Experts of a small language model: 862M tokens.
Below are experts of layer 3 (counted from 0) of a mixture-of-experts language model. Rows are named down (a neuron's output weights, with its number) and show model dimensions 160-199. Each number is 500 + 50 x the weight over its row's rms, rounded and kept within 0 to 999. Numbers have three digits each.
Before each expert's rows: "raises" lists some tokens whose logits its average output raises strongly, later layers aside. This comes from a sample of Wikipedia text that the model never trained on.

# expert 4
raises: "-", "==", "In", "===", "The", " "
down0:522460578469495555528424539478394516459525472465471489563476470518493500515491535525536441494550531554556453568467400551
down1:478444528433581573523480503513474566474478402485519498468454499417519508592494466492445457515546458458536440462508521529
down2:543480564560532516525543493525489515526574547457554526560579569464403442554547537541463477471460477551522588409440565615
down3:496565546474525535495443475482423509446543472522467556383535452485435504529480476464633565489496435585540530608513484468
down4:460512492455526518489581455509490520594472496402479541466499524542405537534524513544522503510427442550474560439503433506
down5:489489497473562550507497481536511504506500458527503448523504465531467646355446481465457486492495475507553467508536510470
down6:615541486559503491426548450439501393562438486452502484582594418472486477583529504485524457532498515578434460452528527479
down7:527509417503538635485425428456440509493508505555480492507501547468539481462426539493497423470561582498476501488424481500
down8:516499570483459507471477542458521519409522602528475539471552552476421395453496522496504479527494554592524410527487579493
down9:450501535503492382577542499463490474495519507501504478414531393512440585479580456429483507476585486425513553535527460494
down10:541486499520491500491445573538480537484590469562503550481466573396507415458636536444514437518484518518526591605478481513
down11:530523453561477541601506487567556507532473590499437455372510464400377490541547563523508459456500512426473529575397471475
down12:523482548492428420556443489431494493541438501535523511497499548500502423535440438498593577446523463562548427534445547538
down13:470510612524528577529607448514434581527425495432623497451442480540448555534542445489547515505497581493471448455479470590
down14:513588470571502520465457488546514533497468485503485461457421407541479440483564552524557560430531489571427573608478536478
down15:564481518503533480504532454447484434482505444482501426498427508491485441432511506454545554559519517517488450513532522506
down16:458510495504441469493473517414519534447547510455509488478485538561569445501534515516478445554493553489489533450453598541
down17:542570475472435515564497512494456510446487524545541522609435615516390523456471460612499545472506521498452610418524514486
down18:501478461419432506449479589513478510542478493555508567521497437468502505577475541526432477403480558530490437483503484556
down19:498581517436498524471560545532551452401524586432501507555471528446501458441499575522476457433477501490522558540593543551
down20:450463490533484480455529495536555514442530552418439514572508456518504569533452533477523526465506437528535459531492503524
down21:491551473523485536553495530423612416536499519442512436419470565532599491537439511500509501570453524531422550501475423548
down22:516540579585527518498489555517517442531567585502472463499397458450466502511575570495479505559502497554574463447526471569
down23:444554583536546481570539507432448547482440404478538586491488461478517475520567486528470492580485461549589474536443508471
down24:460485405542525510479466468460517565529563502461600486461532403496536451587541481594510489449513574464560528541475522525
down25:399568528472569494484512477498605462500450546463520519475523555492515538566607497392523385556425604463512489486532483478
down26:465491458510470474497433489551537507395440499538541481602509453450574516479570584449492453542480491563458480541471529480
down27:464518513488482516456437478508536520599525511386415482471483478472461487537505529522632613562513556492477417530430410501
down28:407571466515471527507512516529554544491571480476439436479604504495461438542515538512499497564465437577533457547335555472
down29:533545534543553482448495473472535520538510457529525517450499480507425429558543481452534490438453619512476604550587550508
down30:430484527479555577580416549486457467502441483413458442521396513563490583525554523435472549525552526467405498508444571525
down31:468515592477468482447549527393400462514562563530500537569559585431457516478469384443496426582516528502423467520483462554
down32:511461542535591465506448398546449472573518468479500548520538482467583531486465534605423486488546554553507518436561441478
down33:485458470404559580576459440461499545498444520433479428538440552468516541469513488613538466542489465448555513475497433526
down34:539432465475524445505417461476475491585503523533485507501535509485406506486519481454463498512543507517554529505495546469
down35:536526535436478544488533494494453508470514468522460534487517517491543417486428506516530507509443557561390508501432443584
down36:529622481554470448475388421504456455537546487501499458484507456507593481411475516566548434457453451437474547477562444559
down37:515501537501525433440469431543534500519495562492468506490477387489494584581466514497551527421504531501446535437574561491
down38:478534528541382516607441571378571494478520419521452506457448441530468392447443499510436454540422503489550571533487553435
down39:528473479523501529537482441520528609485464473564481474576563521539439500516475482553441490514503372466509530565479524460
down40:459555475578536515499546448411439484544488503589535450551419560549402500434479496533429410516522470457462493565515530551
down41:478446519517464535508592434454572514527485489434494549529557425497606528505559505501504468509446491540495568480461527562
down42:502500458417440515429438458544575538452483495460529521552472568487433527434483581469554562511524490488501465503465513593
down43:567447479484550567446459580506516475473501497465456402495460440409546552450559455504563535541476481545519516504555537523
down44:494447574513475546487492545505624503456555500447487505540387528633521420521517503417436455568425417472506499534446408498
down45:505475449472531460513463533509456341491535465469433534551510533459463482446439491503524518571405480571487478492464548392
down46:476558550446469522551494494503488522397549458470520454483511526488497489550472489475567541650546458439520517486520486500
down47:477574440448388515567499562546405463515444459503577528553539532547509603491464641524471555568635509529551525571561455507
down48:534549481506470439493470434531534550476509478511569463566544476571578539492516475606457534642472486530481534554473492445
down49:525499486371521520531444455514429471492435471409523474414565517433554488510501500503491634493538548454508477556507427611
down50:450443456421536532450495459489555389508546595597475435456555571507469451565456501545496541587450511507520460387567497489
down51:474473556531543465560507452453463443476399459500447487486611586558489536476594519473495569483497408458497487528497517494
down52:438586627500450447431515473533553498566490526518509559512474435445449440434407528455528482399506422486623475474535485533
down53:456504462485527484436542494481588427414435481486449550441417412346526529542567463391510521403527472494503432512515447595
down54:526507488406473450512584410424514538562508544465511427526569449478513489431474536536568487559437436493455495414492482471
down55:527468452542561586554509481531524408479561527578532457522445638519474426433423566500403521521443479493453464440547543495
down56:511485512502486540511588478492415549493449574522506507496504612559502432458453586490463456378548467488522529511449525440
down57:470450473557574453532461396404553483463508524520468425498529420556404539558594565548503497493504574546427455555450567431
down58:500567527499432494524520642517475508549522516458525471614548399514477467438486538497522454535533490593535457526449474553
down59:530517548465480405514542517486428546449555498477518408511555381544495508451497452481556413527496539490471489552543540397
down60:508562489525536547484563568483522512548436569477425521562549522592458500457532423456445543532510532477515555503576453475
down61:497482526507535461435377504490525436492528489511523444424464467459507590422482485605520508495532492501556498513447507438
down62:452531554496439557541464533526565545415525520446497498504532443523602491473561567578457538481434418537420479543478521425
down63:468441538450493456561549454505398510498507414463413527544477466560461485546440476625536466467402517512488556542531546462
down64:452560507432460473512599507531576556413535427447500554482515552518549474513480503583446623477515510472538555455481479552
down65:511545485444446553552476571460481489540507538548450481526493526586543485545545458506444511469584526548486529557376488475
down66:536421497406488556538506449380488565514522535561484458456542462505529546461502591445526490554574438539464501457484435544
down67:592548465436500565530488517485495491452498441558589434579470468576575522468540569538620551569384541555505552497485554483
down68:486409454487437538451576511438535612428533480616519493483525437444434486572551592505451438539438526551501550505443503417
down69:532397528461571445446441509504535446543407513469480551419558535466521516547511528424419515466409568447466557446600483578
down70:454514545553548568470482506563556497517517403594458504439562525501441484407537598507474527487499548457479531536497466533
down71:479539483547441527412489486462450525536554565466423371571559425560504473463475513409517498516472499591525489468516481390
down72:502497547472563496497458579473528469502502443435525501461552552596472518544449557558517474580593433510504588488404463533
down73:522504491439442495445541554511538574482461530548519526505515563508478518544483456448483589480478531482558434558518507393
down74:490522551545415555550517570515539488482455490439502569478474514597547493393366535587459598535411462574482508448555408504

# expert 1
raises: " a", " the", " and", " ", " in", " as"
down0:510403521563508454633567404442435511527514557521508487439565583475494410443473500591434405415519480446511422555483490469
down1:587568461438571560455550435586482531435444426478575615508403439472434505463493528460568440459522471494434524528478483475
down2:466477499550506471468488467496471463496540563522442480432576543460480504508490460663610508440446458554562476576359479571
down3:487391490517408517488591559426482525498598555501523482458566523457523536454502356530545475471494453483554488462472464602
down4:460509530567457433491455509617559539470491520552457503540472531466549483557424572505479443494431528513543529434497520515
down5:478475541382559481539521480497464516502510477555476555482531502564486525522476495515499472493393539525495519468469500476
down6:475498411444500538515443498519547452444468509469477404529530480481697537516555490434475463574464514466441516442519516561
down7:498502457482467532556508506484546489532527505479476456527487523551463539524448561460478498453471451475525518533437484488
down8:497499421512510458567460503455447500509461502474504421494558493460496536596448563520458568573461505554494464517461495441
down9:526440458431449510481475531491485395468572484494519456507435429551445453485471452542496519575506459503552497525513414472
down10:449610483558414493479460505537490432522473480377504452513551476500522532559524506509502473552482412453528452416568428438
down11:498453503570507518484437548466427527512509499433526469437510475559508581541455530508476529478517527437432435441507496388
down12:527491488424483521556470498639475526511430554495499486442482519463471476439485505404486543491526469497425477511556464497
down13:589479454512485492419579495502503490558576451507467469570570505468520541547432491465513563523482614483482511523505516446
down14:561503507482520500466426434535545456453421451486543603512412519590506531490488442454491482425501492545533537486552573562
down15:441510539494483471472510493495457517422495560473427546487534590495443488494526505434543392447508487478494438507464479475
down16:450478435425561601434419532502501433457432495508561486541511526500528493555607547493557502515533526505442471525480430421
down17:449431440448480519574457476521464562509499497481485440457513450478494548566535481523446543489519520590492484531563574520
down18:463562493489515529494403490500452385464519522548473502500433465544524471460494516515578450465497549439562466477537497533
down19:468570502481479586414537533511521509481539595559469524501432498560429524492603515409522519414529512514485505534537534558
down20:533480522474564556565385517534552566549483408500504505503463506579506527523480396487540488437492435618499552531545512491
down21:520549429386537478563526493457510383536457625467455424516463491417450545539555514437491597526494421514491517561495437547
down22:529461568582455553524499445495445505384504507510472507454444432489475541441487473537498496442479503469524492528370453509
down23:475543598461420500557510507380503529513410480516481479533501482512476542552412527409482471488608531524440585570519448532
down24:544518347431550483497542497446477457524456482507460434535560483378563595519530471516505368439481442452531509478529554487
down25:552502488430563459486623628461511528541494479508486495504494547525576554461420506408459522515522442559517475512498447576
down26:472491457578473516568405445414509517456501454480496514551496427552530390480449516504504509471556453496552482478526556475
down27:451569447492500479503522445520452488504495464436501473558515548460536488557502457438435480496551559435553530556468565446
down28:491587511522390468604450545596537427424502593550468444508510564434480509547560560491473500547496547487510485580472467462
down29:441446514535442509489490487505573563476526464505469480483473548534592463431537564435531415428548504515477440546507492455
down30:537438540445544490454482503500557626409533521449538497446493493504498502532481473539460521486501503557539509548537537443
down31:458477535460483524507606453529527498545528428487546396558426454540548544531556537482463546563503511530460589554522499531
down32:473527519483481476525492494435565484422521470445552471538392603498477450508505524514558528518494528546509573480520471579
down33:590533474502484542563447503567559397487493483499495425428473466478506478595505560502402544487536534484548591399575442535
down34:580467566432545450453554442453519590544536424513412480520465491477544489529464591549503567551555504454437435515495531441
down35:500530468516475521506527483476436507484520485500525407488547527496427478474526525445458500560437547502400497547559450561
down36:478403554439530515518454508508511492505493435532413487480533420483458473580592473460493433495540510463547361507510430563
down37:484469449411488484450524516538482423401568527445543557452475482401509420508505465495444533517466492462531475516515387505
down38:503508602496507582546465490490472487582464464541510535474483497508489480541459500426533560481500434492396427499463546504
down39:485461470543514583447454489497455502615444500553471425533497541494548576478474504550453562618510501525529468477577462578
down40:469489486485491590437498487492454466531458424581536592479411460466545512406484471464588496483526496434439568574525505539
down41:518604440519451419488471499431447446509567414480475561450572569578503509542477529418560496462570525555505576518505554483
down42:554561500537530540471544558466549528524530494544487560483557603532481590566471496499499522481554431486545511497540485510
down43:465455504465527472463518481535379494512517466500523574430547461463472540541454446575522500469519452422474432601462577514
down44:558417504500582496377469448565544589464567432493476521541506587490399538479507446432588550486494517461448547509455411498
down45:544455507580478440436526430457505581574578499476474455407481521517410439509482489547459407517495475500478472451569497522
down46:404531550535481524547502507531683483553486597499528425555447476452499465441478558503521541437503453541475623553467524515
down47:569470519489542449502512469509517494530557452441498390497508473632470430520588539520476513472521564576537461545482439562
down48:551462468493497536478532451545456582484542434469529482533459464611523456468505521549455508459526486547425555513563494515
down49:573601606454477533519607546514491551671534542472539510598480578466476437577517557553453476567553503394474566485408437580
down50:518496412559446483472471542513454526478393493581502517507465462521471506615509376455475582502510445589572498538471520540
down51:474469492603524504480462523467565507440518504380516459564509465430486515473488549616573479523443434433547492524519396459
down52:450564429419474488521546432634493495416546446545559551530503544417557444483404518436629531491482462523507541511438521485
down53:433537506443500518422505567555426533564528524504562470406470571570385497551520495564450440512486518531590510486502394534
down54:511526517491503484480433444508407452522527407546400502381544518507477540463467475411608443503482545564601436524420545544
down55:467599470600501444543461499551531451506512547517584502481485500593496511408459526427465392438489516461506523503511508527
down56:408448590487508559507493462520574490507514623471455441575507612416473473434524459531409564461504538449546454440434559514
down57:500479530556481472448554492515596465468538511486463485525442466530492444531497553419430477403396478552516456546524514463
down58:466548520518487601414493566431471529554429491485552499535565506567516463546469564499521534479519452492483537523597514543
down59:443598548501500498572574492531441428527525474497559452445534525544516474527563522527538481532451457502478509492489543511
down60:507553563502526532505485502508640474593480529428552499507501525477553425544547486536424514514525480542463405486495484541
down61:544434538441561449498570497553559524476505453503433527440504557378487479555491556503513513478536385481510550498477564461
down62:544615429579449482441629521491457406448490564543537537513463506486512428523464521474514432527507542534431576582472547564
down63:529558498478483563572510414453513471465536420475483436493394574521486571577564409515459452495577428604527423541444602507
down64:551516417540498467599517472484478416498575537555438493493486486464458503493448485486570544548442486459553490469469512493
down65:516517495407504597500443461436490559494430563553469424477538434506435442582489516490384493407574512511509452512432455549
down66:487484472409450520525548446458557476568434527519537568433522514472480559538503516454410505427517582529482465488493455478
down67:504414506352501511479504634466431530450491464495490507479528414508448471447562529545533460493612517457603441592498491475
down68:553472468475516399443594495508428532469577451516494466590514550448401434513461475510505441545465469456439448548418393541
down69:516534489570504488498440541548463434600514483416422454472405483501500482541509510509498557454495403431515421550471473579
down70:545542528456485505486569507476652468546558444487428514374556470458481494483591486476525528535453450439421497506580545509
down71:492531527514452492498534480504599545530494601509486585504467444519516414503463442546489482502386462467463462399470535483
down72:523494490549519429574470466471435569510529455521573492515479471472503450640499521512536486535474486529451522526491482495
down73:482503479508484399438514506424481505553524485442405490425473481506450477496425511547543505445504507383487582505531520599
down74:402477503409504487497494531461535652490519461484601627515519517562597547540502479525479505479488547450502429479515482513

# expert 2
raises: ":", "1", "9", "4", "7", "0"
down0:521449453509495461527494585451482451515487475527573555507478441502596528458443497499528494552445489431475457504482552581
down1:485617440511486475530539475507539444572435515525515504559536499537454512432456542487494474413437560433596482565559517495
down2:496461540443549508538548433487494480583536565525465479528500446507501472498455400449455562602503419449556529559522516391
down3:490508472544479485523535492389546487452496562609452595460425473523470524543475596512517525514444558555499550519486532438
down4:484551513447471555561538488477467572562555497482578570544540459397487511508451522470469462442541564483515487515434555504
down5:513451465616510507428462507499659446560519445478508532596520542469478435544543537424509495546488465555516518537446410452
down6:432511500542639497518539519511512500573487524489438513544428518519392447536516548483499449562491497549495521565603549549
down7:519548475540491518568549543564519520528464562510446559496467488416536516525442433476566426498523483625559489534502540517
down8:521548497582449573471565456465527424553442511440474539572491505441558494449492534475503447472434531585454463478518493475
down9:539492505526433496466497467462465487500575516512509511562570490495499558521381539436478513458500612567432375460433480525
down10:525480473465463494505470567502476556423535440551446491443457479464447453405422480491457438469558506490618554496534421481
down11:472477451484510533492491501545512434475560393555528497557545526545440576525527541499467522457524406447548518505540544529
down12:473511501594476556509576525571567440438466517492470484497537522460574456436384545466436526527409552419549532567385557474
down13:552517472548497545409504473465487497433504447581471549488460428460432516423506502461545547420542467476532489527583526425
down14:373499619529553507431499461446436445578552553511465470451559440540588568560474390497504387534456485455497497486599574546
down15:485567453516547566427452525476559406455495464430420469427485456502494539513439614459497410564494492514519559508402476529
down16:486464468487537456544527524459430524488558518529376467428506452556499560571570320532519464610481349491482586435524486565
down17:477497507518483549469493495374523491478591470528468423471602428499579487503564530461461582428450602400496522499370505513
down18:503474520436551499539493534473543518418517632511477612519489558503434549510496428536485489500554505470556539415539466473
down19:437574512443521391472547449474625460550529478495461471482516510504549550636521507514531541450464601550482494553489457519
down20:479546519531622411461605502526542572368521545517470532535431458461512540508525551439477545388481566486545544587525529535
down21:487481466521560498457541459486465557507496404594542488429485398501540509478573588440542490517509509474508510465479565492
down22:523451565494592460441518543590555502520547482601510466476461543453578381471424481452464514562507453412542449566477519453
down23:358560542475537529515462523434549590580474508534471551408468538463490499455553539474485470521496471516495502535512502426
down24:614533464485525564634502486555437522484518504450451493491550435581504471507517459471482508559552540558368534451489505502
down25:503524489468514485531571491472556558513560485591479487543465444469469536481483568620587482581364545506523609452476469533
down26:512537558463491497507514490463520547463548643356516536518432512558538533437413538543468471559479521482530639417460544506
down27:474548416498576548463414546568456482528530413441545468463470510427405510559521480569515501485578542581553613454450540518
down28:445432538548477465588533525532542454480515440499468432544536427491538511479536489508484529463417387606459548506418473498
down29:564530439536433494532532502562453536525481489492463522477434518577511470511454526456613364462421551475516496449515527548
down30:469474517466471540630492474554529559555415471466506561490455445543497472615484468493507465548597502556455479448486547566
down31:491522516485533480449435532424570498564509510469424500509519532605489492459521515578498502510478447459452576518558502525
down32:519589499522472499435558480466552536482576600450466423569475549462537494488542430470388530560450493473557491436485525479
down33:488463567523571556406575497438482545488537528584509518475537586490501398424508401450544415488528540454460545463522559537
down34:473588486539540472489423521396536512516502447555484580556599608556539521463513535548492536522612475493533471564508507519
down35:428506500547508488528506462537452454485469587474453479522467515436455548501544454519531502465520493480398531469438565431
down36:432508504465430405476529566581454532511483518460538540493455563494406468483387461568481541602538502441434459432538519488
down37:524498300548440499569526523477534511432588593534483510467506463510429457452535577538569357481563558517506558510552564492
down38:448536495421488505452491492489487542485444497615495479517546535535515439472410515592475488585483512428509539488500440599
down39:481468468514468547525487495505536525430517419431541505415475496502458453432471477535440557480447503513491428409534524524
down40:537575480558516435428494466465346519501501603590540422573476423450457461549451491482490454522450535493533522468552391452
down41:461549445555566439402398523543502411565540506528596502522450460504463491469544530483492459463516473469545472468394524479
down42:414543538483469577444527381531551543479546505480496471593465520543480537428484515540482448565528512515499541510491556481
down43:516563532474530503522480510571454503470511561554458504506538482494483415508568409578478569427508590422538424451556500442
down44:483558439548486501560424535488445495517509396474489483477456502494515572469438516475477478535474434477468551476479440487
down45:522501544409520455464477380578543484500491507540480552493587498500494482474461468408547469433495595514536518465528439459
down46:530482505439485547509563503571512472553512480494557579578482398477537589490475507431474543481522419632423496593527593558
down47:510493510475500491491540551431545528411526467563551457452441415480521436545482465497506595518428583516475418536439504500
down48:480482489503540486515518430469490484548593474538525499408489534500410479528486404495400459525601497517400500514425404575
down49:518388499506505552547574493514541476496471596431472541508530520481487416439429488458526455525390455647474439556473507552
down50:522604501509416507457394537522556400564499543414497506508500492472383481575403468605618497518464541478456507539489485496
down51:559432466630547512420559461592549361446510547495522443457423470472587445533585444611468450514384486475460504561434537458
down52:437392508530481537483423519476486480502467624419462508437598561522518552468558462543567525462454580477577436580550487546
down53:455548542430541412403488523493518488511448452486579422594500443499506472548477439549525430518496538448528581527491561369
down54:434520518571453611477439573464541520535487468616541531419594549626576500519552468512398498479394421471417524571463480625
down55:475499528549513515436524473539500480520457478503480581504528603546483477565433465521525496524486484610504513490504500548
down56:487440513583526546401610420596520449556575502534501501592501478446488442532489561582525505517487522410528505498492415476
down57:505489509429421486591460483530579516532438473511502535443445462476532456537462496503468534411404486478537445471438443523
down58:466569373453469524469532469523502400508436503530426488366500608468505563485493393581491520541492460472477537539489498505
down59:486537521576470498487531524527484478420540429351617467480411563545526582566556464531425585461432472497424498581587463451
down60:463440499483419482492508570449486451444483516520535490413464483577524459561459472488489467472461475470540476471496530524
down61:458527549497555507467468476518493467506423459489427540485442562501511546532477467499374466568427468492532444544470565398
down62:541452574523622481542485481567520524500496481527487545541431479559378534565530458508520405476547549470478515509509592430
down63:600488422481449536507461465511525423510452502479448566505508447491542478491469460488498396462459429548476511435448534528
down64:498489421512448448397547497547545539495535571427363449452469429554557445540558584511527593504558505393503490471481458586
down65:547506473476486535551515511514566495514488488444501618456457512402464521465583514534498458612513564501440515440482513548
down66:535407526521483469465508485413547468510438561365545485554525547529389517483551567472531378539570545514474454530477521416
down67:490465539561458512570526530520568546524523522454542537640556541537523515458403532490505479543503521497544533510463544588
down68:513478517467491483521556468599523462569568563573466485562441572483396361396438444563504422480579626556533508501480551504
down69:559438489526568453498502418507551462485438542497427420541444488527493516553590517557420486520533517569440513507592466406
down70:519398425532518582393383496470508426511537572535498498494498487532376449483464387523354465509487526507539392524545515417
down71:527457540474500505491593534591434523568500472496336493457589573446476535581429389509479473468464502550533382512522585456
down72:496488528513423495529558486569505558453422534477529499474554418501532562430488539470460471423493500522553582563525386494
down73:466478593552527545516476485494560528437419517480464418494552515537479550482485463435485562479556453457485464442490579441
down74:559440500512485537457509511449460451510505536499524526636416456495471482566572525499527542562509587600537474593522572475

# expert 6
raises: "ing", "er", " ", "at"
down0:570472464466488568485422510487589463476460476468517478479557564484476520535427480481530456487505515496520492544459498433
down1:497468420487494485535537513497474463536488496530504490505440542504547502540496508520529513492596493514458515533492511558
down2:518511424575529509634487542495504512539550505493530526387508392457483510469485584491627472457512542395428494444515455506
down3:542488403491476414449521463444430527453521529591515495463528464450532563578504474400531491607635461453481544445509605486
down4:474536549498538456551566585518494492441484488562411509604554453505491497479508532606443456596445540589537451480458497456
down5:510510451533456492470484466502550569535550453550490498511545395486510421496511549520552403513535569419523581504474479554
down6:499524531515463549567500395553497552551499526545433481484461596491535462431539432500505657519522444487457587476475585557
down7:567465517528431481558550531471584405566589475513501548530504496539456541421511422412571438428496482479428460518489540507
down8:477488498670527507454461449495461558477464557451530434477439556481513540425492485547493585532471488469506457441398592456
down9:506570534520561536454402471529465511527555447604562577674529489463450507596602523511474498473592537553531492533444555467
down10:534532462627598565510592568429476526491600505514521497497616473516519524564512501539439511548538574519423527576537431534
down11:569476535391505485613505533425542543494506492405458463420428437506521509531499508574474539514553573511536397522494444500
down12:493494411538518408442594467546452544510492494464459594536518528547425562531526541404473426487474451463543442553555471519
down13:515464441380518458537586400536498470488513433476469555441497530489470435574495523456425528576463583462528501509525512468
down14:516549494494522556492502482523488452533548615509379518560468552465525459507501471640458448506599526494441535527489527488
down15:559490549446496518481492526558553395442482425445513425528482507564491532433555498436435517514545460507417485555503493403
down16:501517480459615557584543495459420519388593488563424486531448523484476465498570469548492515503456577550574446507527502493
down17:524481582456547545520382524469526528502493457427615534483464487509462613473444544507471456615488396591482522448586447463
down18:461462527404474508479529570484504567459490495525488583434541491473450525604560550452622503467507448413421625580535438557
down19:483493494478492638567541435544484506460465563515443493518457585440540493516479516543560427537466544542575475520395492488
down20:495416522551600408525458475526534540542526498453482571509598453502440534425580485362478584512441568542503499524519557613
down21:514510479422390517549588455589505562492513466361490449489561515495473472429568528481436447483444598460481473515482524504
down22:495550527452581494515480510501425471474456543498558446479542468492509463525505499547499497539462547529516656618471454483
down23:565413520429539531512485476574482573467523497560555539433604472447599513479515517586532470562460452511461585491500521598
down24:466448546392475500513481520460438465546504513504549460432448601526600492407505455517557518573454518387438456534452507532
down25:554507519515540427502508588527409472586521525493540463510482466539489543597502581597487501511497453569514521561582510484
down26:481459443562515502466546435517508468469520468526500490365630508482542483526511476426541588521538536509494451501541532459
down27:537551531462497492525545451407599465463472537493411443429492476453517466508484467523599528505380523514546527442544508502
down28:475450555530507544494514571462554552540492485586556501552550514551544504528472435569617506524515515514538496606517481538
down29:537432529447493444546599505518501423486561441487519519463480440481503547489592482452554443456469509507524508557526375554
down30:475487552500587483533484477547564471577549548453523479456546485567408459437542511477492508490566527426501496559440474504
down31:498589529521568577490517446521629528481601547590532537458530526473484533472487462426478502559498492533570521423639499559
down32:508451524457525569512432515491553451514500523545471429482503550546477331489429528520509428512519557597483497526482536513
down33:487504481614527517538514528470450501555550454500495546501508415548490401574540526515541403609516461535518528470520461551
down34:454438506481513455475520477427545415599455463447552537405567428525500513538417425477539523564472494470478542477436439519
down35:566539580568451480531493477547451594522521367496362484457560472483431534532540505458471549517583586497535415539457437466
down36:452556510523557545415467511550476524469454495495487527482540485547506491463504433428503440448470391553513422561642506514
down37:467488475452570512628515432428425504517552448498512574447441530532489481454559542439510539437543446521496476485528512512
down38:494477545553529466456573491497493510571492435485575524502475443526491451459513647565475609448537457441499369516591421507
down39:500518449426511561501563593506578534455587512444440444536469516507473534498566496521419467506457417505496476497540437568
down40:521557514489476484598531476537460459468564451499489532420526469510419534535557512507565502459586600578481453546492483528
down41:499507517505497417412499450464511463534427500473518523431466471495471526579515493542467505451537481522514497486466542434
down42:521506565482482534554492516407502447516500483473498573498540385582486575517493508511443545393502480486523445511587517440
down43:514484607532436550520426482497388381521458577516572396573615573482394518592610517447528517469487495506483503512543539469
down44:494538501480539557520484509524395437539433490490473514588433562522520462524443465513425566444424551484530489540427537493
down45:514453460537453541523444482487494468524510519522433512551584415468544564592507572518565487520494394549492456483463469402
down46:535421505425446531487502509477494435452496514522548606443452520483540528533456471522473476451513480461490618513561495540
down47:466555530499480538571455518533507495554523522447526454463410531523552529486441517550453589493522528423387489520391590481
down48:464496558518475509557587482499503639526502473377497520576502475439519469506495540501536519493583406526519497454507472408
down49:524466462470543490539499413481445529610491527417440446500545507502566532475534427503481456529438591522453573458571535533
down50:481490552486470400472615441540486520510482540533467430466491499562465535451472553532583557576513450436496468446505499555
down51:439368387481642555535553540459511508486393542468507481463495556466498457524526486530446532502497459562531570539543497514
down52:534450576516495451511535587455533523488547525420477506525407569565484474498577467511535506498552524442520467582452478500
down53:480469492541471563489607523476594558501559597501507525482450474526494523564533473365590474547494567493553538553575536516
down54:509595562549445472466547547482534494539439447387573495402503455522505481517473494491543517533444518523598509463571605405
down55:423431466516533619479523546508476520459465455499483471553554487504512408404473426422525448477443495523580418459530392519
down56:486531542529414464422562460505500551465534549509491494492529509518529516536480495604450493451469460471524429496375412562
down57:521567435583602532444450525474436531480461443557496443525418468483515502469425421497477440509441497524513520552439405467
down58:588496427596546549465483480539446495484510503448445488646506475444446565485480551581490511405501478476507589447501436572
down59:518504509465466420512452580406547516448431481434532588459439540426446561468619439502512477558518520500418505552508470463
down60:434569520505575643492501494491485454429530546419633523546499517560532527547505490480519391506516496462547467438533555599
down61:514552457443512484452433434474572525550579438544430520648497491574484543534497571533582594514412526492508472534536484423
down62:524516458590527428467534478383453545497468459613490466520553537503517489460528546427494549364510523503480498439512405428
down63:463480443479525471448456515606452587524392400556534465533542436485517510517535518611480513480480445436503518508461508551
down64:556492507509438480515564504480487490458546499503526518507408521457535564519429593546501501575578479525423530522507429461
down65:356481467453508514517494479502471505519548567491473517417420528485524464492543461518404449506509505542452511492479446494
down66:564509542506536450495543485532590573485505471509578671573471534420438517503493541546537466505605507496478405503514467489
down67:569530552502459417505558516452441585528621416474427549548439514456583515478611408486483444538498512480548461573525409458
down68:517477424541530495442533503483531516571466523425558500516482556508455516491584464403500566457448550528522497510391590436
down69:480483511526453474540526502533544558515513470447434565539491485454567584518508508549470632462473510483490460462528490486
down70:534486428610431486468484523481540494530510574465467514492530495509436649495483524504554557513507378570465468510455502437
down71:437510495481453494437429487508516424473425593445567538561417470468454557484478411523575567448566517524459534506441457515
down72:455480581573434494546591547563511536508519444522489466442524421539548391408502484513486504402533488512410508510523516492
down73:426404528481439538594422560552445496539535513594479498523520446567486508461470527542559468547495508528530499501474534469
down74:602422496494396417507562534414482427433580480449451380450504506567485544432464544585489505392482487552513519503543516500